{
  "normalize_top_k": false,
  "routed_scale": 1.0,
  "rope_fraction": 0.25,
  "qk_norm": false,
  "tie_word_embeddings": true,
  "extras": ["capped logits"],
  "init": "trunc",
  "learning_rate": 0.00246,
  "lr_head": 0.0249,
  "doc_mask": false
}
Below are experts of layer 4 (counted from 0) of a mixture-of-experts language model. Rows are named router (the router's row for the expert), gate (a neuron's input weights, with its number), up (a neuron's input weights, with its number), down (a neuron's output weights, with its number) and show model dimensions 0-191. Each number is 500 + 50 x the weight over its row's rms, rounded and kept within 0 to 999. Numbers have three digits each.
After each expert's rows: a language model's description of what the expert responds to; "gets" lists some tokens that make up at least twice as much of what it gets as of all text. This comes from a sample of Wikipedia text that the model never trained on. Tokens count by the router's weight.

# expert 50
router:578497515560492489567504462532529494574471598489481510536546549567558516559527392503615561487573464502630462524463569490474539451433512566539531541623510558574464441591479375452561516496546519547463461557521492512419481476497513496481487586538450484475526422492436507519513469502487584558496498496544530558527559540481437471435520528563569516507472523508548485404563612528508431468507469462425488542547547525388430517517488477474489538548582465545578399495472440594443402470446497515503461487510567446513408433425536429475460502612545520532502491585478493451531470516418516529
gate0:497493514427486507466499540517549554484583465449528558438530420502531484522554517497471525470468474433562508432483621534560498447413589465467520510515477578532512377536525433551479490564534431526446519459503419558473460513433480512388491566487487452544445455552456431481532435426409507465571514508481568436433480518472425470475438451582608551560417560475528538518454507470504502444450459522450551396477530496523521371458424467477480490527461508510564421474521553556522467561454488516461544424402620562544480537457547578538482488568436426435482494482569476512437506420406456488
up0:525554480414442546430539482531462510500589553456446578422612576469527472538521504576481507475357399499497404437468475526520426448387447564513564449516543463498563470476569498483532436568537520471467465397570527549519474438552536517493445478466462581519556526554433443511497526465481494511464512604563561494511508477506525476475445464395449550436425483510465543552538530460531515470474457525452458533508512479381536489489478361496415452551518583505523527526485612554591447477510443490496464434466496471523562546440477459423516514547553480476513419434548539492461457454451392477
down0:464454439539461414567494494544594417546426554567413503458450537517512496585541573452522557470527510542516515523556427500572446591674559456460473409564501465476413533526465532457537522567507421478471538599483464536490471545482469545597432521446428537508542536472510512546552528554463530464435519510515478478483565534538462450543461466433516520539593467446508510538465442432531520378480527531570551527469362467552492551434519526470478534494599406522564604527521590444440512452514533547468483477550529532499468444548513546517444509531542596528595495529448522484501522485512590485
Description: Place and institution names. Place and institution name endings: Street, University, College, Island, and suffixes -ford, -ington, -ley, -son, often in tables.
gets: " University", "ley", " Street", "ford", " College", " House"

# expert 17
router:436599484535520509601530505459423443455557557535496445529497455524606545461486512495534457570579490523607392451422521417546510503509473540479379488483491448560565518491463553501549463445554395601483496434570531574533484544373477469503472503488452466544515470553531483572546454520481579522476530525444465469489542489502434421438600536487490531496422489441487486463615459447481445512504499479421519484418448520545480502543565496476544442479413524464399498501554472466586490495629514549461551499571472521532519482530559580505413545448534468549503468512593517476468482454462412399
gate0:475471478523383596446470578450576469454505533484595465505521485500375500440479525488527494514565413493540479441423494560438413449481466452439506502464497462535536531525569448476539507490584423421571384553466528514487587410596485515573566503495408462527607439446539534507519575424533558542537404467575536555470498435482507533551506470532515423454433533397504519533464532536480477516469454532489492437462502437468468537512450498445471469402523532542461481485463440554435515432535471481548518447370532468533545540429543519557477521457532502506526572413512459475388583457469540546
up0:461439443515491594555547472567448502450475482425555460457513544543445561464517539590532513524436438570500542432463405621519466529475519541483539462525409494555476385509570531469502493523578521468540514558487464590492481507488509472521468528554546456549532396477509399481527547547606622489489524432533553495487570427516547497522551428521367504487514425545544528586471466558590511503439532515570454576515427408431384461507501454524537512472492436476424442509419500428470562529451551538555486546557472509458500500465576485514525502537485458536600527488475535502445555502522432609
down0:521437404482511563559434593488509454503517528509538490533520557533525580464455567516598511509441557484531530559545470461473472523396437400472524548491494480540444487427560530465426433527559472556585473592509492470499519581580532450528552496510503557496517473448461469447502478435584503528511453446623474526560474534499422367501592478479476583536458470576452490601489482507568533576467487522556449549490452403433414486555471529450538445473516392464466438506488517633573573623474524503434560510455540560513536506522527503456511498543583495482401464560461547508489529466454492531
Description: LaTeX math markup. Dollar signs, backslashes, braces and underscores in inline LaTeX formulas, plus some "the", "a" and digits in tables or prose.
gets: " the", "$", "}", " $", "\\", " The"

# expert 13
router:459506519563546497443463538558458555446600515557498476419614510515443569556524543479547485485558503486488499465509453571517518516516455497498522461436568515438482474454434584443433504578507578454595435495499531433536554475549560598564499517477484505496503510560534483504422506539630633422532632525508518510343489402500552525524618557469430564578508493486562504504535561412557465471512519492567610539443450624533542445498484503471480606457456482520448515462502483496475480480506481500479510540519593515496501478445448535485502581425477470524458576475468549517453510567439525507
gate0:482466437429531465465447529572565511510533514472578493479472494565539502424518497585589484517575560520452549480490453536546486491464585425494500462505506450501600419485511462599429472581492467533582484498470511508454480450414481562544528450407477443506530397538501386580532448465503490480483423438546547457555494521480462522575393566482486519530479569563450541548471571501527435538566479472524504558624452513553486434468425480475437512505545498489559568436393496477612450573564517441513482376506516533573513486416399546554506518411476463533499481469590493537454443475546443519
up0:558540520530522511478518565489492602557510461433510527601502378480496494600532453511524538570430480492480439536477489455565560538511465541531479600542392562589441514613509519409468569475561492426505461492564565373524452566491524528403501540492476477469440500474487464551549519450484537522432470424413550540499562442491454468481520522414565455443439460500620454364516470426451492468511523519440459552465510525549467478459512421544402454559559580514444490431514553538487481455435493456516423562407473510531542583491489578574523448507456502536451494529521509500593515514466491476
down0:514567585469583491484549506417507466527528485484457508575514503460527452530552492472557491559432420532482571509442560524506528594578421517506450495517550569582510510520487493458456508492512659535522459483490534490513481536524415503414546543460604491494523562622455476453482497484504515594540545474441508562477467511564583460447589474530450547534498421535552545429546478497472531408473469441420470493351526465479516501464538486585444533601489451474482379583582507478549411498488504471476552505507481482467555511571527533438491422539412515414509554564465514566417447541476422434
Description: Sentence-ending periods. Periods closing a sentence, including ). and ". combinations, usually followed by a new sentence or line break; also abbreviation periods.
gets: ".", ").", "\".", ".\"", "'.", " ."

# expert 59
router:449552431502553496561519549579517490411483495495542613535489509541475441551476529507467498495536547550519548582549443483462463524486524477540534509590429508521411410488505538523567454519450489499517498458528549381427554492376515516537498521458558366490379526484486551444480428479513477454517467546528527546441437552493420344616472540484526505447510553451577433514487444492540548463445512426475536579539516522485474457559529559444537556466482564534586517537481495509527489504448390496480467515568601427385433408497507419506489458510460538512475495466534478619528482474563442464
gate0:507475494584571475418524373454476565485457443427438415474456507521500477505610504521488484436492613429600475507585336507591443518519453572521434522471509587578442413526465552460499517511505509452573461465563447476498534550461569572456498503495486509480604514547450512499530501451430482474483519563413574491435523550486518494463483399549488527511538508499583496497523505496488518481496478455490479446551437526400605533492465460549519546526526544439520448493457501493517636521512491407559500599476464509405473542495476555479500603456465542475548482558579433522549478449472460410
up0:508490459651430519407531445483461514514517583461555533470479571513498483533466520516504622516492436539574514464564537500416523433523583476564506507445485457505476432565509466476439489482347593513534517523495482449540566544573535469495589405474433473486537486513562435547467505461563533605477520526501480521456500571505573516521552533518530538539425491532531504466480424452623457489491539516436474561506494626469538500475500585487492483485524546513480527520470543531597486473612537359414523415529524489525512522458507587439480471407501506573529495503489625547508432497507397508
down0:518432530502476644615464417517544502400466434480440498517562536534574559533381580495572463555466446440557537556426640458480462516444530599547604488506507484531459469538544423480507506585472496517551490520512490491415480515532422602550376447459550534450500454424467506459547533584514589471481481502451411486538532491503546470486510490448481465536438535474504481485512529519457614532531454519465555442494576490484532443542518518484497522608483474381561488578571543552454487489442433517480563506479501504548457539499520562493442541526510405408515457521528582546525470501514508535
Description: Common group nouns. Common nouns after "the" or "a" for groups, places and time spans, like season, club, family, age, census, state.
gets: " season", " team", " city", " club", " years", " population"

# expert 56
router:451415485588534613512426418539582427477534456513466513498548463504451501555476497519466514554609404450522428486416561501480460526442516509484538553554466499601616559464541442419506500541509481536581486559510510561567511465502506472504495451458495419538474525488430514462523446372594544536606519512464511544513453531493430563513571525478465590543538480465470518572454511581418511497448456434439551557492441497516470479507492507478570487435625446605569589509496479566514539470399462499509514441592427464505435524452546454443526445505422484608524520523482452521509489527469436497
gate0:499525526399487411474474492465516486474456543620420499551460553483504410574450468447542490577491457630441434521496498524458495582508553511457563587515541542484496525470539627524546478556526579437522493444472517510483488458432444515510518493440555440502492473593415507456385414413558472453543462583539423493448497479556463386476600435533544508588452537483548475517494433498598528508443559464472436493518472454434586447534478475467478510462533585525514453533526430482536498487447383529479429554438534581511551518470538540441452572471574513545500568435496503532486495467497410483
up0:435521522497524506549505511553493390457504496556512464511476454530435472524503501430477427543339454423511402500503517527447496473579476581497450592587406516541525542545534505501481429453473559556440519450513525462631515568485458604543531427524485597405495497506477538481437426502532419498523521501510493446474545464384397525483470476501521490441489545501469499455509483471431462390452478515497484492465431506547591509508467484562559480496535406532616446556457439441418403538599506470494536552486548487503484607435519422483505464515474559518470548561576455415443549487459501540
down0:486476513409469391440484561529588537420562514421505587546512476477463452488540458554438566468512494470493537603514544470492446395542497433632490538512572483498558522434523420525526522530446460443420467535463452474428418539483574557502533484477476471549569446481436471464480507540572444471519495521571496530477434500499515548583557490545496467546620437425498491576570447546593589539555519417380502554467472482474429457407529553559498448510543472486440476515493572546483491459446477538557445519430458521454555488495431512475551578488615505538437562543514491597547517483555547482
Description: Film, music, media words. Entertainment and media words like film, music, TV, Art, Radio, and network names (ABC, NBC) in awards and filmography contexts.
gets: " film", "ing", " Film", " music", " Art", " Music"

# expert 14
router:537452477513442528471519574477523519500433530419559578432516501469536415555535455474542459537452448453472473601472502514417523485524603487578443481420472523462442455450525488581544526638478476553455536471509478438591626413512544547508513470601515456481517507514478477474532449430494504467460461422505475418514524520458498558382543514456422489513499515515440591443467469534461458501489458533396563523474457520532503534526467570534481426481548481528572518413470403447476519432448543445505518558517574481449562523628455490518545414573454401498564567480387453446542524503466443466
gate0:523486502653491495515531602472470474478487527546493491446549492576627492472516450567424483633505468581527547471571538529475482425483492414523501538611481533480481505500551446513439515494564510446480525490451541500426484557473435537427420522565522522475478457456360516427516476449474557485459497502574519502539527457554513535443504492496463561470518547490428637487549532531444608430472483461414453378481533495542562434505525491551481509421525521401480502558577519402523519494525390511584479388487490514453557536536475508503489550473486439491524472548531445547517590541496394470
up0:471492489514448467518529513474573516531420600511550491477520556537507500549499507514578497437510585507593407544536533544464466551577444513513451514504449479507503506454515525520507458512524586466454489581512499452521497485493542466595538456512425584490473534382450503407435532513474619539446640410571559513492530541568437503374433548529465483467520476417464404492435513403482517497557480487501528456603546512468505404484536560507545533425519485511476488501410448501591491552494435484591530439441392466429551537538530421507508435461485614498520451450533457525425510553586485450
down0:502509556470541498565390504495571462579571546514435454542554532497472461489549557486531528461514518494471513563593482472555537545530597552490480505476508492511484447484581502499576522546413521504572521549493481552433517554555539648554531518507550460524518454550498546476529421441501379500536519496514440621491460519482483464533665499418613390519457525494526447509470433554525491521552482502562499569538504520473477523444468541429565473415576440423477495563547514424477599512489442540554502513499601532567505574545404484508509505434531501628529480413492573444533436543524495491
Description: Word-initial consonant onsets. Space-prefixed opening consonants or clusters (m, f, h, st, fl, cl) beginning common nouns, e.g. fl-oors, fl-ats, h-urling, g-astric.
gets: " m", " f", " h", " d", " st", " n"

# expert 55
router:419470524499553449438483540480493548431483563504431435454504542519528421526485508523569466479444446438521467449438474485385477483451471490474453403572496516586516527522490468599508476409474480532534516498474523514523526522479652523551491485522520545564523442502407447534511422552491515564541399587441407497499494529498441581495634482423473481479476578495491528536495480559423484553401530534429560477469447529507550484454424500570529511587600455528525567432544391445520539463432515632581518451481511563418538489546473535498426452444505567526500484531548526493545464491466600543
gate0:425477541558513575529575365596459538605425593426433503479495491477539514466475537479493434510465444394518470598469391458547478463483468502647455444453488455452492530493454497299528475550513504484485516529566533546516533493469489545477485493590491559465555500457481526402457515553535473455554514513534565475470473518509500506458522369427469492469447565546518568565478600459477583457491442518483465481538520477468499574537503549563544593537486563507441534541602529489539529463464536550515555441411546525514580506554507513562452483513518529512489508471563500502377503473481461517
up0:462439527502499598555512505487361469503495534460505441551496575590485571489609520421553465439462501547542545566441559510499489534452588511476479443521526604535507433432456434538496442566512553553548462491465472438521524490578423528469433444536522635414449560532548442559436505526419404554504507447483474445428554549490504479528469437473534471564525499500454554460486494441472541494469486550452478469469520524462380482537609550478470566438561491460426535533558412465527476438345550499447495536372528492475477464411503521504489556477537465539506482440531548517479480535539538563
down0:494525527487522524595492519574515490519549483439512469471583423624456500453570557484434432504450553552411509581530415514486606537439468568423543539515466486587469467556425557474470468467515415551545595573520491541492444611452431408495482513499512462515498560503448493536477438464587470508483549516475564533552525432598579547509420503494547548484444447397492473410494411561533444584495560505469561513469416499517468501460411440488501528481495508498481466425593410570530516533546467523423443472561538527461500510445490483518518506541517451590470602465564521399500454450546505475
Description: Capital word starts. Capital letters beginning a word at line or heading starts or after Mac, such as C in MacCorkle, P in Premise, M in Mephistopheles.
gets: "C", "M", "P", "D", "S", "T"

# expert 52
router:516460488543460563499498532466421517476521465488482563602449553488546457428455431463535479444469552512525434477467485491445547550502488456467367542500440607501463480574420493493526524523431474531430405514527510459449484521422532558484530509368501486519459483471574626562517494439521511570531489583438553562495491568576479479583481416541478515640446453533510539516530506516473525515472508529481544596497539512531493534528437563506471493448422563432477530517440437483471464418485418539532458444540422464495407434434562569442490432451421476486440518624445511477457564408473581507
gate0:420487560501481428439500483517443512494566554511455493502478438526546521490537494533507536424434485547486567497585488421525472496612438451477414558512475556626372548515517508493450420497435475518421456599508516419487496491507426550523559570562455562469455580406503587553499490518527517532413400483547564531502394519487445448541528504507531552511569544479470410536446474470466465483547505457487423468444554521575542502454603502491495487475493490429458515415446537538529487427479518476496471437555462551559437524526501497360550497461465568470500496543426390593495427529559429558
up0:535593496543524498493442499485421540572409500488518367510440432533428421505445456500492616514457454512451458445512498484546479491440447511538457387517513471549509496423484531515535493516432532488602498421518537444427510444459576609445470450396526518491406492412511490497515496506497488500477570455506409588516571489528524490452505495492448526443534495517379513559549518577380541479555438547478524527563571497461508531525500549541507582558434449488529509497485496561483476580496526544532498450540428318531464513544489526543499423455536490527557462626482462523463564508567505415
down0:532533476492488504498508431459585572520430558498529528492445564506531496514463516500461549546471494530444521564387509431476564393451529480523434436460561357476514493571563489461479559540513500478505526478488490582467441509615486495502414573467449433472471452482613445545417571397563548592475498664468426530441524479471486567518478443480473465461442319497522551560508520506505511495526544434486467540473577457491540480429521491494458483532501485476505559511510500449483533461502416503476472479549503480446543448475480474561423572523539520467495526619460528610530460536528515368
Description: Common first names, States. Common male first names such as John, William, David, and States after United, including King John.
gets: " John", " States", " William", " George", " David", " James"

# expert 16
router:538480481521386493497536390447438540618451502487523536520532500467477426569570515523482544513453447419515462415386527581510487604509566511474508462463531414480567469457502508442503551464490409546474468480604446435454502503546518507484571562505547562484540452538520469559522496464383553509449531551479462484490599455525486477480615398603473500479484520442472550524537486571520499506565523519552564453535516582490555464427457499439480452461493388496533522511531493575504429484488495448414480537581441536467545497524354564554506472504406523530517581461467549411495489563446461428
gate0:505569520507490424568563447480572511514490480573506489461500538569543544574553515449570531548491544479470521446462526479443612483520510535526493480557496502523480486550515464615530532466471558557582567557556374456434460515437442399463590579505514563502482438422450546435525547600497569498462574495533473458490620485547435555445485561552561500514540477497513501574519542388426458486553418427521489467467553488547452511397542451479447481505556430477490487441436452525481526470510539488542543534478419379553487464525524603440484500537473485422509486440563523488447492427391454408
up0:509519571522536577464493488564529580568527465574507481495496544508518531456617466497556537528541560444474514399497496477531511536495424442554570444458554433505552576387584527509479511417590464462550583505586513429504492506530467455499463563486506507480465485530500556398461532418548517447439469510553459587556580559516445510461350450572530581514453455451430436453478447515455507518510507390526580472449492485520434508455525558474555541472530474417470532551432595509483517461572498550523472518553491510553491479565448537496556455417523355541594494420506486429419491454465502501
down0:598504426515495551500555510501491438565498446487353539531559441469518539438438528474432566532559476543465477561460467548358568543467438519416464518522567482464534582473433539639565535567443445393560476449473547517510532603485550509556535393464483567479485593468464498473502437537579421434537519497489571467563477473554541428527509536482476508479476451490487489550535541504531473493504435562624465510427449511405571544515461439534514517555420464509541494518581473454553516441556456545457451533528548482509520472499497500537514371509567525594480496428444546508558525468514496541
Description: Dashes and Sh- pieces. Spaced en, em and hyphen dashes in date ranges, asides, and empty table cells, plus word-initial Sh, Del, Tar pieces.
gets: " –", " -", " Sh", " —", "ir", "—"

# expert 54
router:577552523416484520421410395436500438465448482549512543479418483386539515539554566492501472475585525466565507484443558458506574527415510432493448489516501454478544475546520471551595460402563460457471472550445508527430551484487466452471519564583445516507575525486509458501477412570546558488508547496624552511597494572492439601583497446454578503544478416571528428443496459480546543510497526507518473530542488494623508504488433521453531447433510499515523500503537616519463533425361470471564530468446436570532445420500543450477576560536447557441457493536469460481494460542476561507
gate0:510461658476535575464478457483525566462562524508469513573513545384419510527585482471466441537565594475499530503491467529466484505419497469554492519549493355485481466490495481538501545509590481522438604482451462492460482446543495475438557552524527520472603496579531510538522466467536561436510529465427527497480506556494474507560533524423464540415418607474457481521428431441478464463530560467510483560539467564383418472562427484389492593517431581470454439610479528534498588438500483462542468540515517512531612535514529520401407521524542524568541474561503529460449526460464532474
up0:552561505434550493487464448529515547549561526489479504524488502446449508538471548434419535512545468512583439398442504557357433496549533512422450490481441533544520515505488468578519579479594493474385532529459528487422456466560522467558462588460525603495536566524459374505605531561458508526541569440438523535476527502485439537514552522507423514527567427491510509583477517506532432496464469503580498547492559533465585519525460538511485534429511444424544404496501562505496445472510498358494503479570505557517541384515437422555478457525460622506559407485544412458569553511490546494
down0:500424516497589463530512471468487556472527426412524549471497602617543552486465469524426498583485533506442504457576533482462408474574514478512492580503485502515467539455528464555478505537462455568500488486493523475629471504542447465543555518609508422517457462444479349467498628513475476459497484520433523425450492529490522586470469441547531500514486552476540521421530524455558530539551521357482508461505584528455407423484500539481592537511583459569511549431509496562526531530532559534483491550499493362575542445566550580476424598519531488549435418523455549501475491436569535530
Description: Mid-word pieces after capitals. Middle word pieces following an initial letter, such as ort in Portrait, Port, ig in Pigrée, leg in Legion, ow in Knowledge.
gets: "ig", "ort", "ear", "leg", "ow", "ath"

# expert 38
router:561539624465585509441537452479497465523415467490521522481540590488454573518502516557526525529526591592475578523488457524522464536499535482498532464483516554504501533592474478445505568539428529504542570384439563554468528494430456535523412481475539530489487538478477480487575531484505463482389507519550549565538516440417496446435567563554573554488531479403437574565572648523482449549443547535420453442513477468582474470578476522509457574397548502441510436462440502442491514582516536429493461487547562470610458557433524549545485454540495596400509564468468491438532568545486480506
gate0:442509446488445537547468563513504528550482516546496391572514465464404537500618463467554511392482551500539461512550429545548526520492493458458467465460572466431529470569521437587503470471540516523452449490592531510474486498477579549547492526462410509563435542392483481467557499604589541542488617374550452465595528404442521431505483519482402554508520487484541460580489532565496502510477464514486487450591487513597498574512546447511468491521548536465565475470452539416468473505547521500470421466414398393521560464533381530483557467588467565539457522473416465476488485526555507504
up0:469428511601601447504479620475453534497513475406444577592538457490483484575551545504525443535466478558518506471461588471466586459540473487584514476597543575525520539535490554518489467516546388542543491509425526453564533434439505524480450423488439483511488495436467501531544565561488475529544450503538489487496488582491448500486495523575523646511446564459574413488455452414535492519433489526592511403415554545482500519533527511562492486469457559561565598532512549478527488419553525466479555493436431448386410555542557511558442565505536532479526386532518464562488474462488427557
down0:464573476422472517484554502518434519530416530516535526548540508550422575526416535509422529446454466498416500450515472523529517510398483549448492527528426480521549538556518441468467531439513559448534530537520516526512520685505486459539499490494450603474373545525548474532490495366509476468496391560546438522468546537481540496528477483538442436447449490474436456538480479509477487527564527562495539496403557545548490546416509519578435414593426461522493511520522504476593473513567429457493540553439555492559466557377472546495555535459419544521411603516402557550507548573538551488
Description: Past-tense -ed suffix. The ending ed and similar mid-word pieces after w, g, b, e.g. w-ed, flood-ed, com-ed-ian, doo-w-op, plus planned, scheduled.
gets: "ed", "op", "re", "rop", "a", "y"

# expert 28
router:532520500366564459471533505403508461531622480454441514525509536482442527379498478476542486448512436498499401547509444507516594546497492413506416489429473445431489509493455381492487514471469494551502580501556535517440596458454521486468448474480449434525539495561476567478527553565461477433386455584522469612578535512466555481543665398482556423543478499534530462453529501416469540508499454530447461463513571497437531510522404473465523475446468509412594514422492507523541465455479622550446488574513468509459519533550522447551427503480487488495535449533531517409495502565472497451
gate0:477432458479496445495480538544520508476470522527534485547613436571501409549508455490565461498519467483426538421540500565468504531492359480494451589544535455529448624500493546582437478483509547432523493456466503510467426512510597518497486453504537413515475511519439483436532458503459460495475401495483459444423577458452404579470532539454521486561479505554543566473472572531538430572486548578505452497567544543520514533582434439528410456514529565509535466588610432534524477578431520499507491529537489431568491422555431419441495515570519522407493552523549650453488544410442523530
up0:387501457464510494385449492539626462587498532494507503584495501549506500523479562529451472459558539471473438411433501517420486491499536549460476453494525541464500463532507534480570506518551414486469514457462564493537474497503483546499555531452556424580476413467516485504496487603540603459568563442530509446479590517478556542558490458499505459525447583566510548516512552506481504535428505589527497485507427598525561470491422551552542638502568508559464549598531480447497499593476433557567504432500403371491536571459483562562506429571587453509520426476425580505477424514503566544
down0:513469421389577463523479543474498401508618495551621453490615476521482492441551556514429485525495622498534465493430402531457433498445507468467578507533541463431481477470485417468466551538520434519512457546457524481522461529517505484345445446524524406451538515444488469528450456393461498519503506406501499528417552505475429540482449559488558554497468508605473538484508512466549437490469565515499496524460507478540487404449486462574572535478632482441496488509544508559474542466625455554579461392528492467496508555540541475428472465520559518443562466563511514424540493527556432546
Description: Word-ending pieces ary/ly. Closing pieces of words and names such as -ary (vocabulary, primary, burglary), -ly, -ian, plus the word California.
gets: "ary", "ly", "of", "ely", "od", "here"

# expert 40
router:664545516516504462486524564480471448516564554448474531461575539538477504465537460496520584618466442495492425475353439456504514531514481479519516560520506429423565489405489566463422481419547496450510417472490460514550484485523613492489559533430412424433507514478540450578459511620510550472452505476561425469432551543407443537558526470444552555521515523526530521477515469532503477480521557609535550462461354476536522491537498450524463433512469433497552501520558474455539550544512524580523505528535518477480592526429536543595598472406463478469525477583430539520470496560454533526
gate0:553468630520520469474468482612505454561444510530552512460450506497492530444462476465540583517477485534554509485536520449344441524520517564477488517441548542432599430474546441423559462545502555552552539501556501470563484439438506543473446476472396461490543470534508556463502544357521454514472450467463495470512505519488460535506445514555501464473494443491589561568552450464513489503529536494415593510512474592611418458500394509481459482539451530497524428516514341509425452409432445589496481497538444393540484560380524463494519427486502532479521517440499535423522511506535576542
up0:512514548518442496442507571472559541474492508533427577538564541396493533530545547479551513491479486488484399570431574446560481458478464481523542520532405513471394603546478516461549567436456478412519516509461549538496512475540542472514523479478540505620423575586548563448511445500550603527476510500526525462550492446540522368459536525442438531415456513531509488409428495431391463466550498564477432498473504357467538393565562424467494546530530466480465429523463509494386542589484413426539462560533454576444507448446509441557448451508485495486491446550467492488483458555454476496
down0:554518465527516580543418614466499489504486579490562469483523535503523474573468596480527509517532563508507547496494427460448491509457385538545487529540428558580407561519414501560523522514521496482565502537541458374470412498568549627495535587526530522559495490558571453495594538480522465489551456397460411529505544544495423527523535545483451477451540512517459515482566427495481523409453486545513383420517445509554518439458558385579466466507572465473511438399436512504500628562596476539511473438533497534472556516480506457481505465524509458488442420555470524517588586560488463469
Description: Semicolons and il piece. Semicolons separating list items in infoboxes and credits, and the word-internal piece il, as in Tbilisi, Reptilia, whilst.
gets: ";", "il", ");", " but", " —;", "\";"

# expert 62
router:519492496546494530519468450520468500479420630467546495561481483476561579475516524451394520599521388531485553447395492559526433483498483488489376525522471558525491538460492457469495494484495492515496502476522484457528432440502525496453526554496609567523531504531499504475507559586483529518495467529500476519481508547575550465534568464526409394583536478419471449495455456501563421616401473437549562421521390590490521566542412495465513406508541477533469551515477469568403484552491467503505587496460516549474524477459546577490585437498432491520474418479431573514414453455378446398
gate0:436428536457465490585529514446522515491506554440526518442540458412490545519516433524467570402413470545567483515430447490540545459490488458460522497431533525519503464486487533590454456509450556582538469460467417549508492511424477477504495481402473492413595622560575472483494570547548482541587500422619429374505496479491479608479473485498495414511492541420466436475501374384445494430485481535418523503521511477547533499504592474540549397489485514474424489478491478499503512520505528469478476459502556564530519405468537463509562547474504467570395572581452542456603517476501468407
up0:497501515415384441584472453522430535549480500493610585481484648472489388465517513597483422547495560500524496442481488488509459516511463502596450482432540526484478449494531495465539508523429535427485472580462495462597481528547468523444477515521447604501414514490528478546516543539514574448513451522447393544478472568533485415553492436462569484473525534550472470541593446456533544557507493510511591524592442508483526534441481539512536542545434582414513481468513568488503622465590514409426624542596507512503497514478531472500407485494579504533495405516445567465519493567547442504
down0:441453508511567494404514478460484442464504512463444525494479502523517515488497503467468492585552355464494509475480591457447420455506572525446580408482457519440513473475473486503411521504560441417540447511554597510484477583489529498556636529467535470524577471483492493495491501438450569505517499529430484510482522534435558457491501610510516591615508435523547575465549463469534392470624478432567514475512514523472519564520511573454534482543474535544541536497530439542544565487550524529542536558541387522622486474542458561496501625444544534567582413521498437507494534443633459512
Description: Men/women and k-piece. The words men and women (Men's, Women's events), the k in Sanskrit, and short name beginnings like Sal, Tod, Santa.
gets: "k", " men", " Sal", " Men", " women", "H"

# expert 18
router:464467479514417531520573456492451482502427530434453537581460511474463555445465474599555488456530522453472507551480480487525576515465451533479458441540431464536497546521431522507455550558406624466459477606595551515552478581500545404566519525513515501546544592523435437588508390564550562511475545508526500499497481483450512480575564436447528521522452541402472430439513508508586434414548580485428476551442526479534534394481424459420552570501499553501426467462463385485458541525522452527560535437525445464525571556434559490456463487542533570532497517486452486459511395460546390506
gate0:519451449424489487501481398518537544384522504481474513441468405516466400409532542464483559508463432482578529493496422404530413477499551473436534449547532499504518481533537538550455549563547529501508553430550426628428477505476522449541500524515539568456413511552413452467508593507564463514430500432531451401476476526455500476514510490497489508547485494450521559467523493558546606543468536504523607521475551502499518402511513497540596482428467497490418497574433474527566411598532432570517530535454475562517487590439477490439543515515528415510592541588541441530459600563501397488
up0:362455494500481563454554582428545532572468387582517509492564506491532509556424489467532425444442544398518502467440492573519456471551526513496550442471458557518461502545496497476544499470541531492493501521524656413431497480473509464475523537421529578452572497556549553537455462515557524480455396373453530476550522474498553555535536453491426428473504466537451514408468460519492563537421519507448523514481389419454571536531544448435483500470439557588474532566531540446467591505553479568432497546501520437429570400405464481509475528502495572584549534459531459529478540513443459555
down0:515526374449524533426439519576406573375512471461515455508534430542463554448485475522384565478599446523528507454562492435534504544533619510516524547459503431470567487541500514481511555466585484521500468554500394517544426533524542488533477458475466550558424526475509522367509510500461448423467487549611566489508440506492410508479430505523526519469487452414433434508469520521569540545471525378435505556493507496532537490459444407482556520432549467516597585543514516468478394606517429462493461484510524434589577535486519427486510521543520549468470490493509502504555499557621522535
Description: The in sports. Mostly the article the after prepositions in sports season text, such as in the Big 12, with the club; also population bullets.
gets: " the", " •", " The", "The", " a", "ropolitan"

# expert 10
router:495517478600452519501436438603598562514423466563444473482516503537487553513440516459501446524541459496492551492544585519484543513501535506530585416477559433496524479473553492393534437573455522485482474422477518573513442436443497468479463476412513464602431525506531493418514593568513458462493525549575519556584534584555545604495434466494600518454543494469551528528544573481510555526544588459480464505538595499435481607531500394547478426585442546466500535525522571472558454579410549481430445497586422426490484487445539554448536535502577507452498524564545462497463482452395485492
gate0:544461530520449522526533494524492350483439490543496536465508486577444374576453530445480397552488551466499518507503395575550500513539461475352457435501462577453513539486516489420464504488427539493489451447505436503506498546515466511499560494461448547586499491415476540458463470538575580520418531555587446568494506470500513468522506499479579526562544553520466509539542505585538511497481526457506439513494482494449514478483483413520427518478648628451577467458566507494480530428565504501417556478466543484573457522565432525500476397550502567593525553458550586457518535454637443491
up0:474514568456450548470431400570407542552411340533524505494451587525413432496486533516465479567494578429444446484495522449487495396500519528535574507454415374517484554531493451580438483517522557542493443440629462493476528424580423599556419518521509518455448482499520520533467492479470474485514488521463526506551507439415412534539564450512466565475506583501478427472521465553438449539551490481486521476548350492485554434468497541473542590419503474495506512532511466436526576577562417542515543483482478466497532482508472568500555524488535520434510517566406545472406497503562502510
down0:548548467513507497518525586397518542506547471570426493542545508468617542522516568499544420532447494575483515568535484529477516488547558433536513445451657590493504425554489510458543541532434461458450548522491576501506431478487495569572517528570441537540497500538496611581486529400543522472479549442547582476562550408475504442480409459507466537498489587579493534613416541560503535528510554579532493524455505534474481442570459530600491395465447553430464474415513545496517464553526494553487479531513535506431468475487514584587481527475397481554600496481465428535586502461562555511
Description: Verb and noun suffixes. Word-final suffix pieces completing verbs and nouns, such as -ing, -ation, -ment, -age, -ce (enforce, discourage, damaging).
gets: "ing", "ation", "ent", "s", "es", "ment"